Experts of a small language model: vocabulary 8192, a shared expert of 256 neurons.
Below are experts of layer 6 (counted from 0) of a mixture-of-experts language model. Rows are named router (the router's row for the expert), up (a neuron's input weights, with its number) and show model dimensions 48-95. Each number is 200 + 30 x the weight over its row's rms, rounded and kept within 0 to 999.
After each expert's rows: a language model's description of what the expert responds to. This comes from a sample of Wikipedia text that the model never trained on.

# expert 17
router,190,267,264,215,204,174,213,212,183,185,185,189,173,246,224,223,208,170,194,229,219,213,198,175,129,231,211,189,177,209,177,205,250,178,183,253,156,179,222,163,205,186,259,235,212,197,196,220
up22,179,246,227,174,195,207,206,191,217,160,202,183,174,206,204,209,206,231,242,205,240,239,185,191,166,184,208,212,258,228,190,161,229,215,157,224,159,175,215,176,216,171,188,179,158,193,143,259
up23,197,165,246,160,190,169,251,237,225,200,216,210,151,216,197,256,216,257,205,208,197,182,169,215,172,204,226,182,240,229,193,183,208,158,126,203,229,199,214,179,212,171,134,215,181,223,197,203
up24,215,226,251,222,178,190,152,181,216,191,160,222,194,211,229,266,262,239,241,246,228,245,184,176,181,250,155,188,142,192,180,254,210,182,190,172,147,222,217,297,197,186,171,248,185,182,123,199
up25,187,195,180,191,165,179,175,194,184,185,203,212,230,210,137,186,154,188,191,175,181,228,181,190,168,191,184,232,196,192,192,277,229,221,131,237,265,142,215,181,185,227,261,183,194,232,193,234
up26,203,201,262,222,194,171,245,191,210,178,189,224,178,227,216,248,188,210,250,167,202,200,204,209,184,205,241,220,187,177,207,170,220,174,195,186,183,194,204,169,185,148,211,194,259,268,99,191
up27,183,185,205,196,172,186,189,219,189,216,117,218,232,175,192,236,211,245,211,165,212,240,200,227,204,208,197,190,202,201,191,162,193,181,185,211,197,220,208,182,235,130,222,163,222,237,202,175
up28,188,222,183,151,201,164,202,199,139,201,225,250,244,215,186,195,266,200,192,178,218,172,155,186,215,175,207,193,231,156,226,138,225,173,188,164,188,237,168,190,188,199,172,176,162,234,214,183
up29,153,157,240,183,209,194,205,242,118,213,205,205,202,211,224,231,235,185,171,201,185,199,236,235,197,200,216,186,170,236,193,207,209,197,216,223,167,226,182,194,169,224,168,204,199,159,208,186
up30,195,227,196,206,214,181,192,209,201,246,163,180,233,237,162,238,195,239,154,255,194,207,210,196,101,251,213,216,157,238,192,140,171,176,156,176,217,179,229,186,186,164,191,219,188,172,160,204
up31,163,206,218,235,229,235,212,215,218,227,252,227,215,194,215,234,225,157,196,181,203,185,164,170,172,259,171,176,224,210,205,175,228,185,217,200,184,222,163,183,249,195,230,222,189,207,202,182
up32,196,229,217,174,168,239,216,278,180,235,211,179,179,224,184,200,161,174,227,205,226,205,245,215,147,211,140,166,182,229,157,203,254,193,199,242,173,186,208,170,152,225,228,215,211,203,220,205
It responds to: Main verbs and their endings in running prose, often after to, which or also, such as led, play, conducted, carrying.

# expert 9
router,262,236,227,190,182,150,180,181,159,137,199,210,180,212,212,212,203,148,167,198,216,201,180,186,141,262,203,205,203,203,234,181,254,135,165,236,226,210,211,170,207,239,198,242,190,184,197,225
up0,195,239,256,197,169,167,195,211,215,245,244,231,247,220,159,184,182,160,138,209,175,166,161,196,181,197,208,183,168,156,251,233,223,219,189,255,209,159,228,203,130,172,188,195,220,224,201,181
up1,193,179,154,226,145,176,169,227,128,146,190,183,220,238,166,187,239,192,215,179,179,209,112,183,195,170,193,203,261,264,240,166,192,206,203,192,169,227,180,212,183,225,175,205,141,220,180,225
up2,201,211,219,160,181,185,195,227,153,262,177,224,183,200,234,148,252,203,199,185,176,204,200,197,256,190,197,212,210,180,166,211,261,171,220,168,206,231,175,192,226,175,168,179,216,196,192,189
up3,230,234,145,156,171,205,166,180,237,178,230,169,147,211,207,201,206,233,189,287,182,214,171,256,182,218,170,214,239,237,245,201,210,177,213,192,235,237,139,208,234,144,158,225,162,138,243,161
up4,220,169,204,180,166,172,196,185,175,217,202,217,197,214,220,254,180,213,178,213,256,167,168,179,174,181,217,217,205,197,231,232,260,145,230,196,199,219,200,213,179,193,217,262,232,185,183,223
up5,207,205,239,231,211,185,180,227,215,182,185,179,243,203,216,195,239,220,205,175,223,213,205,200,190,250,183,155,196,190,198,203,205,194,189,183,240,198,213,217,245,164,178,230,207,202,178,184
up6,179,212,193,249,237,155,211,202,189,260,206,205,196,174,201,188,170,269,229,240,182,221,186,189,188,183,216,211,229,176,212,216,222,154,169,189,168,243,201,177,187,206,225,260,204,255,157,160
up7,182,186,239,217,177,234,167,171,136,192,222,202,241,210,203,173,209,215,186,227,244,228,243,215,229,219,174,219,202,179,219,180,164,220,182,222,225,222,237,289,228,216,191,213,200,248,231,225
up8,217,251,167,248,206,195,156,219,193,185,248,180,184,184,219,226,121,194,221,209,211,243,263,243,224,214,180,147,160,188,232,188,200,210,196,193,236,196,187,225,213,174,204,173,202,209,195,281
up9,192,183,228,254,214,187,205,276,217,206,152,170,228,199,240,241,201,198,184,173,186,176,218,188,180,214,197,209,228,193,203,173,191,173,219,209,174,227,216,196,204,219,196,188,137,158,189,241
up10,207,220,223,168,167,173,199,190,228,233,186,188,206,250,241,231,212,180,152,208,205,234,243,160,178,159,195,199,223,205,234,114,280,135,192,192,243,211,205,209,197,192,183,197,195,221,228,178
It responds to: Past participles and their endings after was, is, were or been, often passive, such as was dredged, were assimilated, was moved.

# expert 21
router,214,217,188,210,179,209,152,198,160,186,147,170,209,208,156,231,208,203,212,161,199,193,196,149,193,233,239,226,193,191,211,202,215,124,214,228,200,190,204,202,213,195,211,167,161,188,178,263
up0,264,202,262,207,219,153,219,173,241,150,191,207,254,192,180,130,218,211,179,223,184,193,158,173,201,192,146,159,175,177,212,163,165,246,236,249,160,249,203,224,220,186,165,180,195,190,226,238
up1,167,196,210,221,192,185,151,244,232,250,229,242,221,256,207,205,192,167,198,167,181,213,208,227,170,164,157,224,187,144,216,243,147,156,163,176,158,197,221,230,200,171,234,183,196,203,201,194
up2,224,236,195,190,213,221,218,164,221,140,176,191,209,195,212,213,202,233,187,184,274,236,161,209,195,257,214,194,197,152,228,264,168,221,214,214,169,217,251,207,210,181,234,187,172,169,162,186
up3,205,201,205,136,204,206,229,187,179,162,202,199,186,138,191,113,246,192,184,203,152,206,182,243,240,216,199,206,221,159,213,177,154,174,175,220,236,178,159,227,164,222,261,185,126,180,165,237
up4,200,163,202,253,221,166,138,223,219,212,201,197,232,190,205,216,187,196,217,167,193,187,172,208,239,188,255,146,214,235,271,171,239,201,190,178,245,180,180,139,223,232,202,197,123,144,162,203
up5,189,216,252,164,247,203,194,229,141,196,204,219,201,231,216,209,233,251,211,185,170,221,158,221,167,170,216,259,183,200,214,204,185,162,211,220,174,230,206,211,212,200,204,220,171,186,194,172
up6,151,247,228,200,234,234,164,215,258,184,173,224,238,199,200,218,176,172,130,187,224,226,215,197,236,233,231,185,199,244,174,213,164,239,190,200,219,208,227,167,186,184,151,209,189,256,208,182
up7,179,207,197,212,165,180,209,229,175,202,138,203,211,192,223,213,228,265,230,222,167,230,204,270,163,192,216,190,229,170,200,176,205,192,159,155,206,155,182,161,150,205,216,180,201,183,174,205
up8,192,178,210,206,190,186,206,236,201,179,150,189,256,186,201,199,183,254,209,217,209,196,228,182,151,249,202,181,238,201,223,203,236,207,206,198,251,202,223,205,179,194,234,190,232,194,169,206
up9,198,208,224,213,235,187,187,191,154,245,185,181,195,206,210,227,196,177,151,199,197,195,145,185,255,235,235,189,208,193,193,206,243,171,169,211,227,226,198,215,182,230,246,216,181,176,200,249
up10,174,176,206,203,151,157,196,181,192,209,191,215,225,207,229,196,156,246,217,222,193,184,205,177,126,252,236,178,230,178,217,191,224,126,267,200,230,244,218,191,240,172,205,192,213,184,163,180
It responds to: Pipe and semicolon separators between cells of sports results and statistics tables, especially the final pipe before a line break.

# expert 31
router,172,261,250,174,191,189,211,180,208,191,185,177,222,223,183,240,90,221,147,153,205,242,176,222,198,225,175,212,192,186,231,144,228,177,221,186,188,261,225,187,203,217,253,181,205,186,186,253
up0,206,183,190,150,239,248,199,206,236,180,224,185,181,161,250,198,214,209,196,181,250,213,211,154,241,176,173,243,166,174,260,140,169,212,216,192,164,191,168,204,156,204,232,200,149,191,206,215
up1,215,202,266,189,242,259,205,223,146,195,234,210,239,204,197,233,169,182,199,172,221,248,203,200,198,186,157,190,203,249,168,193,190,216,228,178,192,191,185,233,162,221,236,196,232,255,203,225
up2,187,234,194,274,183,201,204,197,184,220,183,202,172,160,222,234,159,237,225,184,162,170,172,142,236,159,230,197,235,161,195,101,227,180,202,210,227,179,192,232,186,204,210,168,204,226,247,237
up3,196,169,205,169,196,182,156,204,250,193,197,242,216,209,224,247,220,215,213,222,224,218,213,162,214,193,206,211,208,201,190,149,128,188,217,165,194,230,241,168,254,207,189,207,204,192,276,199
up4,142,185,203,209,159,241,142,207,159,160,202,208,241,198,194,190,219,225,218,176,176,223,194,206,200,224,162,268,196,207,224,141,164,237,175,193,221,202,201,163,178,156,194,126,215,186,190,200
up5,255,236,227,200,206,149,126,197,141,228,223,182,181,163,193,194,220,216,215,206,194,187,203,178,218,169,220,217,219,216,201,156,220,210,204,216,166,162,263,136,248,204,229,200,211,223,119,220
up6,152,217,209,210,214,192,216,190,224,202,158,226,194,185,188,208,210,164,210,232,227,176,241,203,213,220,216,201,223,212,197,206,211,176,200,170,154,188,234,207,187,229,154,186,177,195,193,214
up7,220,219,176,200,171,172,197,220,219,146,254,243,199,231,244,219,224,171,198,187,219,228,241,175,173,194,193,168,226,169,212,182,226,156,177,225,183,247,199,202,248,180,208,173,157,279,140,233
up8,208,225,160,121,182,146,230,216,158,170,154,154,207,237,166,226,224,190,161,195,213,201,207,206,169,256,163,227,246,240,203,214,241,212,147,176,166,158,187,178,135,207,156,187,241,170,204,209
up9,167,226,169,194,207,215,162,195,234,212,290,194,239,179,249,266,208,182,252,127,172,222,142,198,157,181,252,221,222,183,226,210,204,265,188,109,185,203,162,178,212,195,215,175,213,213,139,196
up10,256,163,142,166,188,274,214,223,248,163,172,190,225,206,244,198,163,199,176,184,209,174,214,216,240,165,185,241,240,196,167,219,214,193,168,199,227,159,194,191,218,157,216,182,147,220,186,215
It responds to: Tokens inside quoted speech and song titles, especially pronouns and contraction pieces: you, I, n't, 'Don't Wanna', What, something.

# expert 52
router,191,182,220,201,147,214,120,229,154,187,185,217,216,222,200,214,201,222,212,132,268,255,229,150,184,237,181,262,197,231,176,203,219,189,184,219,200,206,178,122,200,223,156,194,204,206,208,223
up0,211,252,211,179,212,205,206,185,207,176,183,221,244,197,164,184,215,251,226,160,248,250,193,217,185,159,163,158,179,225,194,211,229,250,131,193,168,237,167,172,195,176,222,213,206,206,200,201
up1,218,214,187,238,146,232,214,218,159,204,223,181,216,229,210,238,161,202,206,262,201,167,179,182,238,192,197,223,162,222,211,139,174,172,244,171,180,219,183,198,237,181,137,177,202,214,185,228
up2,201,199,185,241,181,209,165,205,258,185,175,203,156,231,184,167,157,243,162,174,184,163,251,174,179,227,159,250,163,248,234,194,208,197,209,206,183,190,157,222,186,178,162,180,225,187,186,243
up3,206,205,179,201,180,183,207,198,229,236,172,207,234,269,209,177,203,220,177,165,200,229,160,185,233,208,190,225,156,253,157,196,269,214,232,214,178,225,171,192,196,179,186,232,173,194,180,208
up4,191,201,233,244,204,200,221,214,216,183,283,247,250,208,179,236,129,179,214,174,179,196,123,195,132,184,189,238,216,153,194,181,209,223,159,171,166,172,196,207,236,208,179,159,188,225,213,187
up5,223,204,171,165,191,191,188,221,181,193,197,241,183,191,237,220,140,229,200,249,183,210,226,210,233,210,169,166,116,206,214,226,184,229,178,158,192,195,157,148,203,229,198,250,231,250,176,242
up6,236,201,175,218,210,195,229,204,210,255,190,220,198,211,189,249,201,157,150,165,210,179,195,223,225,243,204,215,236,200,216,190,230,261,190,159,224,143,263,181,211,205,188,176,194,166,156,199
up7,239,135,170,152,220,117,192,247,198,202,198,223,206,238,206,160,181,206,216,224,217,159,199,217,160,193,192,194,191,263,234,188,207,199,161,139,226,182,230,234,189,258,176,171,177,200,207,192
up8,222,219,193,170,243,178,180,204,192,203,186,161,225,217,188,172,248,185,229,279,187,233,204,182,206,199,207,208,198,232,217,245,180,191,218,216,193,229,188,205,184,264,217,217,101,247,217,211
up9,226,222,182,263,154,240,200,227,256,209,211,193,250,192,199,221,194,226,155,173,145,223,255,178,218,208,212,226,203,224,193,200,218,213,219,185,185,156,209,203,214,229,142,219,243,145,163,257
up10,229,176,179,226,192,215,178,162,198,142,135,250,159,252,151,198,159,190,182,241,226,179,256,222,175,161,191,246,191,175,136,203,164,190,215,181,187,182,229,207,174,213,191,182,235,202,203,195
It responds to: Words inside names of organisations, laws and titles, especially and, of, Development, Studies, Research, as in Environment Protection and Biodiversity.

# expert 39
router,216,196,208,202,148,229,217,162,179,191,180,185,186,196,222,223,203,209,193,161,206,211,210,171,189,168,218,214,155,205,158,189,207,196,215,179,250,229,225,188,253,158,216,178,189,136,200,221
up0,215,208,162,194,184,220,193,169,184,161,173,118,216,221,211,169,199,159,245,186,200,179,210,181,166,190,209,203,174,224,149,194,257,175,245,158,199,187,176,164,226,192,256,208,155,188,189,191
up1,203,257,172,163,195,254,172,207,223,204,193,221,175,177,132,167,249,181,179,194,179,169,172,242,193,230,200,261,125,197,223,221,226,177,222,229,172,169,198,174,173,195,211,233,209,221,198,160
up2,264,104,209,206,195,141,226,194,206,200,162,168,166,186,199,194,241,162,197,196,191,182,171,199,209,176,214,202,168,234,135,216,208,188,212,153,152,204,253,213,247,197,199,198,156,236,164,191
up3,160,189,207,221,238,216,204,162,178,212,212,218,209,197,201,238,217,223,185,277,148,270,184,158,186,190,262,168,219,131,165,191,217,188,186,223,203,186,215,193,161,177,181,148,206,197,202,197
up4,199,210,162,174,178,248,202,171,180,244,261,224,230,204,272,198,185,191,136,201,208,172,196,235,156,207,166,197,199,120,210,207,226,142,199,191,190,218,192,123,219,169,169,204,204,198,209,168
up5,189,178,188,182,202,228,215,197,200,214,225,185,164,256,231,158,204,231,199,166,158,220,123,195,188,190,237,252,214,173,159,171,183,191,209,212,252,146,232,200,270,222,174,180,203,187,151,177
up6,218,176,185,204,239,235,223,176,149,188,228,105,255,173,203,219,213,288,197,176,189,203,200,212,209,153,199,234,176,167,217,214,168,186,188,201,229,221,239,210,137,175,186,205,198,226,167,200
up7,197,233,198,225,200,165,192,259,201,215,188,228,207,234,232,243,187,194,247,227,194,207,171,179,267,153,189,183,166,144,222,196,188,150,186,163,233,231,212,225,204,165,207,155,243,220,228,203
up8,172,174,207,234,263,218,149,221,209,171,188,197,182,245,182,238,199,187,182,250,209,241,254,185,197,196,195,245,191,222,186,188,208,156,198,144,208,206,207,160,243,159,194,188,221,202,209,242
up9,238,218,221,178,192,206,180,193,166,213,267,178,179,230,169,209,173,223,179,183,242,235,258,211,161,278,158,244,136,211,201,227,202,217,202,212,229,160,197,218,183,205,122,211,223,163,179,189
up10,213,182,188,184,191,143,205,182,184,94,208,194,202,198,168,233,226,201,142,234,176,205,220,165,196,205,160,167,220,189,235,213,207,190,233,180,203,242,216,242,246,231,164,178,199,174,164,252
It responds to: Consonant pieces after a capital starting a proper name, such as Wil, Gall, Lith-uania, Cyn-fyn, especially Nordic, Polish or Welsh names.

# expert 8
router,214,187,233,167,181,218,170,195,200,168,204,190,285,191,228,222,183,246,204,194,226,205,195,136,234,189,197,265,175,204,186,159,220,160,213,265,195,237,227,226,165,167,200,211,170,208,155,208
up0,167,189,196,152,231,191,174,206,182,163,224,263,221,167,157,258,158,236,170,163,195,232,232,204,258,201,253,235,231,196,190,186,169,233,282,190,193,225,217,187,216,183,209,168,213,193,183,199
up1,165,223,166,211,188,232,230,214,141,209,177,208,200,195,200,222,114,241,207,175,222,216,198,137,207,194,208,228,203,232,175,194,232,153,172,155,172,197,181,201,138,175,144,199,237,272,219,221
up2,210,220,222,145,188,208,185,212,176,228,177,273,189,217,182,176,233,202,198,209,177,171,231,145,266,206,264,210,214,211,229,179,160,206,202,233,180,192,194,193,174,143,261,177,170,204,129,195
up3,190,191,237,203,164,197,228,199,234,252,234,196,149,188,152,248,242,199,150,197,169,215,166,210,181,231,188,192,202,207,177,229,239,195,210,243,193,186,145,220,226,215,225,199,175,164,189,238
up4,195,219,172,228,209,160,255,172,214,217,223,253,194,216,226,218,123,243,162,206,238,152,218,222,237,228,245,230,279,188,184,166,269,147,131,182,173,252,222,203,171,149,186,184,181,199,179,211
up5,208,186,194,230,183,191,189,208,206,213,254,233,224,200,290,190,118,217,237,175,198,157,164,217,226,194,205,150,171,141,163,233,175,147,189,200,182,192,232,210,172,234,269,166,206,204,180,238
up6,189,184,238,200,149,210,229,201,235,214,198,227,254,179,232,250,244,155,306,216,212,191,187,195,218,189,182,203,164,227,198,164,259,208,242,215,139,186,186,197,143,202,196,185,178,223,187,270
up7,170,218,201,227,201,143,213,151,190,196,185,205,182,191,189,218,150,212,196,201,188,190,185,137,166,201,210,213,172,247,191,179,233,221,230,271,170,236,213,176,198,175,205,182,164,191,187,284
up8,208,241,163,191,236,233,222,207,188,255,231,209,190,183,222,235,221,219,235,171,212,212,140,96,244,224,224,177,203,164,197,220,244,139,164,172,252,219,237,284,193,197,152,200,155,190,167,199
up9,188,168,208,169,217,215,247,234,248,211,197,213,198,246,213,188,215,161,208,210,227,227,188,231,206,172,209,194,132,167,174,197,228,135,173,217,258,218,258,140,191,169,203,211,162,147,226,209
up10,247,186,189,210,161,232,174,224,218,178,189,181,201,163,220,205,140,227,152,236,249,208,205,192,166,237,195,201,163,176,155,167,186,153,143,245,159,219,194,189,199,200,171,193,170,241,213,204
It responds to: Words inside proper titles of publications, awards, shows and brands, often after The, e.g. Rolling Stone, Billboard, Best, BBC, Nintendo.

# expert 22
router,212,196,196,221,181,208,165,220,130,176,149,177,195,253,155,225,187,179,176,179,223,208,170,142,196,260,243,235,174,192,245,207,214,165,209,251,192,221,212,238,189,235,214,188,202,170,192,247
up0,200,237,183,212,191,205,267,210,187,179,243,197,190,137,230,229,240,222,209,161,179,206,255,189,260,164,201,210,171,174,179,176,163,189,241,194,223,191,189,203,194,180,249,171,210,216,209,164
up1,171,189,199,152,199,208,176,204,154,185,239,243,168,212,178,206,216,172,174,202,235,240,116,206,169,216,232,229,172,241,225,180,224,177,160,207,245,175,254,234,174,194,225,198,249,227,207,198
up2,198,202,168,182,202,173,190,268,206,194,255,247,157,206,230,224,199,210,202,178,209,177,229,201,214,227,179,167,170,202,193,163,235,203,221,227,162,218,196,226,241,160,235,184,251,162,234,199
up3,187,194,127,211,171,178,146,227,181,190,196,233,152,201,184,180,164,181,199,171,240,169,160,202,201,170,136,152,259,198,180,150,142,169,253,201,223,179,232,190,212,238,231,169,229,177,195,186
up4,192,232,194,209,203,210,182,189,190,190,147,253,227,200,184,184,171,203,229,170,221,204,221,202,205,197,178,210,188,222,211,229,243,190,213,188,270,232,180,183,257,189,231,194,205,236,148,169
up5,208,206,213,219,156,198,207,231,215,154,152,212,246,214,180,228,192,239,190,219,232,179,226,201,231,223,238,191,188,178,237,193,196,182,213,207,178,207,211,210,195,264,187,204,246,206,202,207
up6,161,134,244,209,183,225,219,204,241,173,210,122,168,247,172,206,220,235,230,184,206,217,221,182,185,128,142,154,185,201,212,212,186,192,196,188,220,224,109,180,164,229,223,213,159,186,188,226
up7,204,176,227,192,159,221,206,151,168,214,216,189,221,221,181,257,204,212,186,216,245,184,209,171,160,133,253,222,203,195,235,255,181,229,244,261,230,225,190,216,235,190,228,195,182,232,163,228
up8,186,236,219,179,173,209,241,236,163,147,186,172,156,198,200,205,219,250,192,206,195,225,238,211,127,169,191,231,215,179,200,220,213,197,226,201,188,180,196,147,203,217,206,162,195,200,250,204
up9,205,241,206,156,208,200,196,225,205,207,216,241,229,157,186,189,195,172,179,223,200,178,198,194,320,183,213,231,197,177,209,179,187,184,179,172,201,199,239,152,244,232,187,233,231,190,226,239
up10,163,218,202,218,181,149,228,172,234,189,193,196,188,180,212,223,185,201,153,190,163,232,113,207,253,231,195,219,205,186,229,254,198,196,253,221,199,221,191,222,245,203,175,166,238,149,198,176
It responds to: Pipe characters closing table cells after numbers, percentages or names, often at row ends in election results and sports tables.

# expert 2
router,159,172,187,187,178,209,238,200,121,192,208,202,273,191,231,247,225,189,203,217,231,174,206,217,149,219,213,236,166,189,216,173,230,190,217,195,220,221,241,213,164,201,183,163,205,155,211,204
up0,230,222,213,167,208,218,223,195,208,191,269,196,184,177,217,210,197,176,178,221,186,157,204,197,180,243,208,230,195,180,230,206,196,165,207,218,250,202,210,194,210,195,208,201,215,190,217,159
up1,248,151,186,192,153,216,257,232,168,233,216,187,226,155,215,214,223,222,223,244,174,194,206,208,246,151,203,227,192,182,168,237,201,126,170,223,207,193,157,249,186,165,189,169,160,168,179,164
up2,202,154,204,221,154,202,205,206,216,188,211,220,225,202,235,196,241,218,171,163,206,137,194,178,136,214,226,185,170,254,198,139,172,178,203,239,209,218,238,209,160,218,129,196,211,170,189,212
up3,196,169,237,195,185,226,165,127,219,207,200,211,168,195,195,210,141,174,151,206,232,242,207,208,142,213,172,197,151,237,189,199,180,216,234,187,197,138,255,224,194,222,238,108,256,182,207,277
up4,207,210,194,212,155,185,245,172,205,188,186,197,240,154,204,217,261,241,183,187,193,213,198,201,210,234,184,184,179,197,207,181,170,206,166,220,168,237,144,213,196,177,209,200,204,220,175,207
up5,183,247,217,168,302,167,188,206,207,213,171,202,194,237,237,243,225,184,175,206,236,183,223,151,210,203,201,230,248,167,209,161,186,182,197,204,191,230,211,208,202,212,209,230,213,146,162,257
up6,225,188,184,179,170,192,230,263,153,259,210,196,210,178,196,213,181,199,281,229,218,183,192,246,176,206,173,175,175,191,203,194,187,199,203,222,157,210,153,209,218,256,166,198,158,155,224,210
up7,191,189,201,195,180,213,171,199,131,189,194,186,207,175,199,227,147,132,196,236,215,164,200,200,196,197,164,171,142,240,219,169,159,264,247,216,170,168,231,164,242,194,183,227,161,238,177,112
up8,205,181,178,203,244,205,209,220,188,176,230,188,176,203,205,219,212,216,218,167,181,191,216,181,194,229,166,200,228,187,209,166,201,183,178,185,202,254,231,209,198,166,180,194,225,198,288,175
up9,156,158,209,167,124,176,184,175,169,212,216,270,191,251,194,182,196,169,190,265,222,214,234,206,211,223,248,185,247,255,157,154,188,160,218,224,256,192,198,202,248,196,187,207,210,233,177,239
up10,184,220,195,171,230,195,202,168,223,196,176,155,239,234,223,250,242,180,258,163,179,228,172,235,139,229,213,186,182,172,202,227,189,196,191,218,252,216,244,200,168,227,229,229,189,186,223,214
It responds to: Mid-word syllables like ka, ya, ja, iya in Japanese, Indian, Thai and Arabic names of people, places and clubs, e.g. Saitama, Koriyama, Bangkok.

# expert 26
router,205,211,160,238,162,207,159,215,185,173,178,201,182,203,198,229,170,197,196,181,197,223,158,201,199,213,192,203,213,187,166,157,257,191,211,224,193,214,235,174,191,183,188,220,213,146,142,240
up0,190,208,192,222,173,134,222,209,252,135,152,206,209,209,178,266,194,174,210,177,163,226,174,205,258,199,239,226,204,253,213,176,259,221,251,172,195,232,184,185,170,220,209,211,236,182,190,259
up1,213,166,163,221,200,273,190,223,196,193,186,179,252,223,172,170,203,239,145,186,168,178,181,171,202,204,213,194,210,204,177,143,187,253,219,217,273,187,202,147,180,205,197,180,187,218,162,253
up2,220,230,167,210,201,164,185,255,229,190,145,201,238,157,157,237,199,241,257,163,209,194,188,161,201,237,251,211,237,217,197,176,214,151,230,194,182,253,206,242,234,186,227,158,202,160,216,201
up3,254,197,186,252,164,218,251,226,132,173,247,169,198,199,225,198,214,201,210,175,181,218,203,198,141,224,209,193,222,178,106,208,189,169,209,197,214,246,234,211,169,169,199,219,232,173,183,248
up4,222,193,149,203,186,214,151,187,192,206,219,227,158,162,185,223,219,172,164,245,183,282,194,199,208,154,166,149,193,155,239,207,226,212,210,219,205,258,221,202,212,191,192,177,141,192,222,228
up5,223,168,152,248,239,147,168,200,218,154,202,190,183,222,200,171,200,213,182,144,260,206,157,132,218,241,184,231,181,178,203,211,172,236,181,208,209,234,202,201,221,134,202,219,179,239,196,174
up6,212,179,207,244,201,166,201,200,204,194,242,178,189,196,226,245,200,224,146,178,204,227,141,239,179,262,234,144,200,183,167,226,207,179,204,185,215,259,199,224,217,174,258,165,190,256,179,187
up7,246,196,197,161,216,224,163,200,216,234,162,167,194,189,228,178,164,163,204,193,191,216,164,223,218,187,199,305,176,193,232,224,224,162,157,158,207,202,186,226,145,247,199,235,188,180,255,194
up8,216,219,190,193,150,224,236,139,192,197,245,208,171,180,243,223,178,251,176,211,245,136,183,210,168,216,212,227,169,93,204,198,199,200,171,185,201,171,218,176,171,226,133,202,227,262,208,220
up9,194,190,190,198,202,200,114,203,233,184,210,193,185,177,282,228,198,240,247,221,174,238,168,214,175,176,229,242,221,127,175,188,228,219,214,198,203,197,178,175,203,188,196,213,194,147,202,224
up10,160,210,226,174,209,197,171,228,150,226,231,237,239,161,151,203,244,149,146,213,199,237,197,179,212,196,200,216,189,156,183,179,196,145,213,169,167,185,187,141,170,201,146,213,159,181,210,176
It responds to: Consonant-heavy middle pieces of English and Germanic surnames in credits and cast lists, e.g. Dreyfuss, Gelman, Wexler, and prefixes like McC, Wil, Berg.

# expert 27
router,155,230,229,208,185,212,196,205,193,187,187,231,201,209,233,230,143,198,143,176,219,237,173,207,181,229,193,179,169,192,204,200,198,197,210,161,177,284,233,182,233,197,255,220,163,208,214,253
up0,175,212,226,210,178,199,192,207,196,218,192,191,214,237,183,241,169,180,204,209,153,251,228,253,169,162,129,219,206,149,194,214,156,213,182,211,237,240,192,202,204,180,176,177,192,191,188,202
up1,232,190,224,201,146,224,156,186,193,209,181,247,213,204,229,237,232,226,144,170,242,180,194,225,199,227,227,202,238,236,184,213,132,198,154,161,188,218,248,205,212,221,219,259,191,165,233,176
up2,175,193,223,183,171,197,190,183,208,182,145,223,156,148,155,201,176,248,159,185,203,189,210,249,212,233,198,217,219,185,157,188,171,212,250,204,254,225,147,153,188,187,185,202,228,198,220,222
up3,167,186,212,200,239,222,157,202,195,173,190,158,215,208,172,258,199,200,165,213,215,241,129,210,208,243,189,173,208,235,181,137,198,176,210,174,236,190,214,140,205,213,258,200,216,188,169,212
up4,212,222,256,173,194,186,227,219,213,168,227,193,191,223,167,221,205,251,202,218,256,252,207,232,175,206,180,276,202,192,223,215,211,185,179,217,195,214,182,178,183,179,236,145,239,157,216,216
up5,217,196,162,209,127,222,147,184,204,170,198,200,263,160,153,218,232,265,205,238,231,259,237,161,171,232,241,198,199,187,146,165,197,194,229,185,269,249,207,232,196,157,141,180,181,204,219,212
up6,211,199,195,167,171,167,200,221,209,125,180,192,179,197,157,274,212,221,283,202,199,232,187,217,219,217,197,219,189,181,225,166,160,236,155,190,179,170,252,229,192,197,220,198,208,219,184,233
up7,186,228,183,188,205,230,210,246,156,164,213,171,233,211,169,222,198,247,130,196,191,211,145,256,164,195,220,167,263,208,212,235,151,174,206,228,166,223,189,229,215,146,139,194,218,207,200,239
up8,236,180,209,231,207,218,171,194,194,210,224,168,123,253,221,165,146,224,244,169,210,206,203,252,175,213,262,195,172,162,193,200,207,165,192,229,167,222,192,264,183,208,200,166,204,219,201,237
up9,182,165,176,230,207,157,209,165,146,166,195,217,195,235,222,243,236,232,199,199,174,199,199,193,137,227,159,188,223,172,188,151,185,163,213,185,223,202,205,232,195,159,244,208,201,171,113,175
up10,268,221,199,178,211,184,211,228,209,194,144,182,229,178,211,220,199,193,266,228,244,235,245,209,233,198,261,186,171,191,149,184,254,184,233,184,226,232,188,159,224,196,203,209,202,158,190,264
It responds to: Letters inside quotations, URLs, LaTeX and Cyrillic text, plus you and I in quoted speech, such as [I]t, h-t-ml, frac.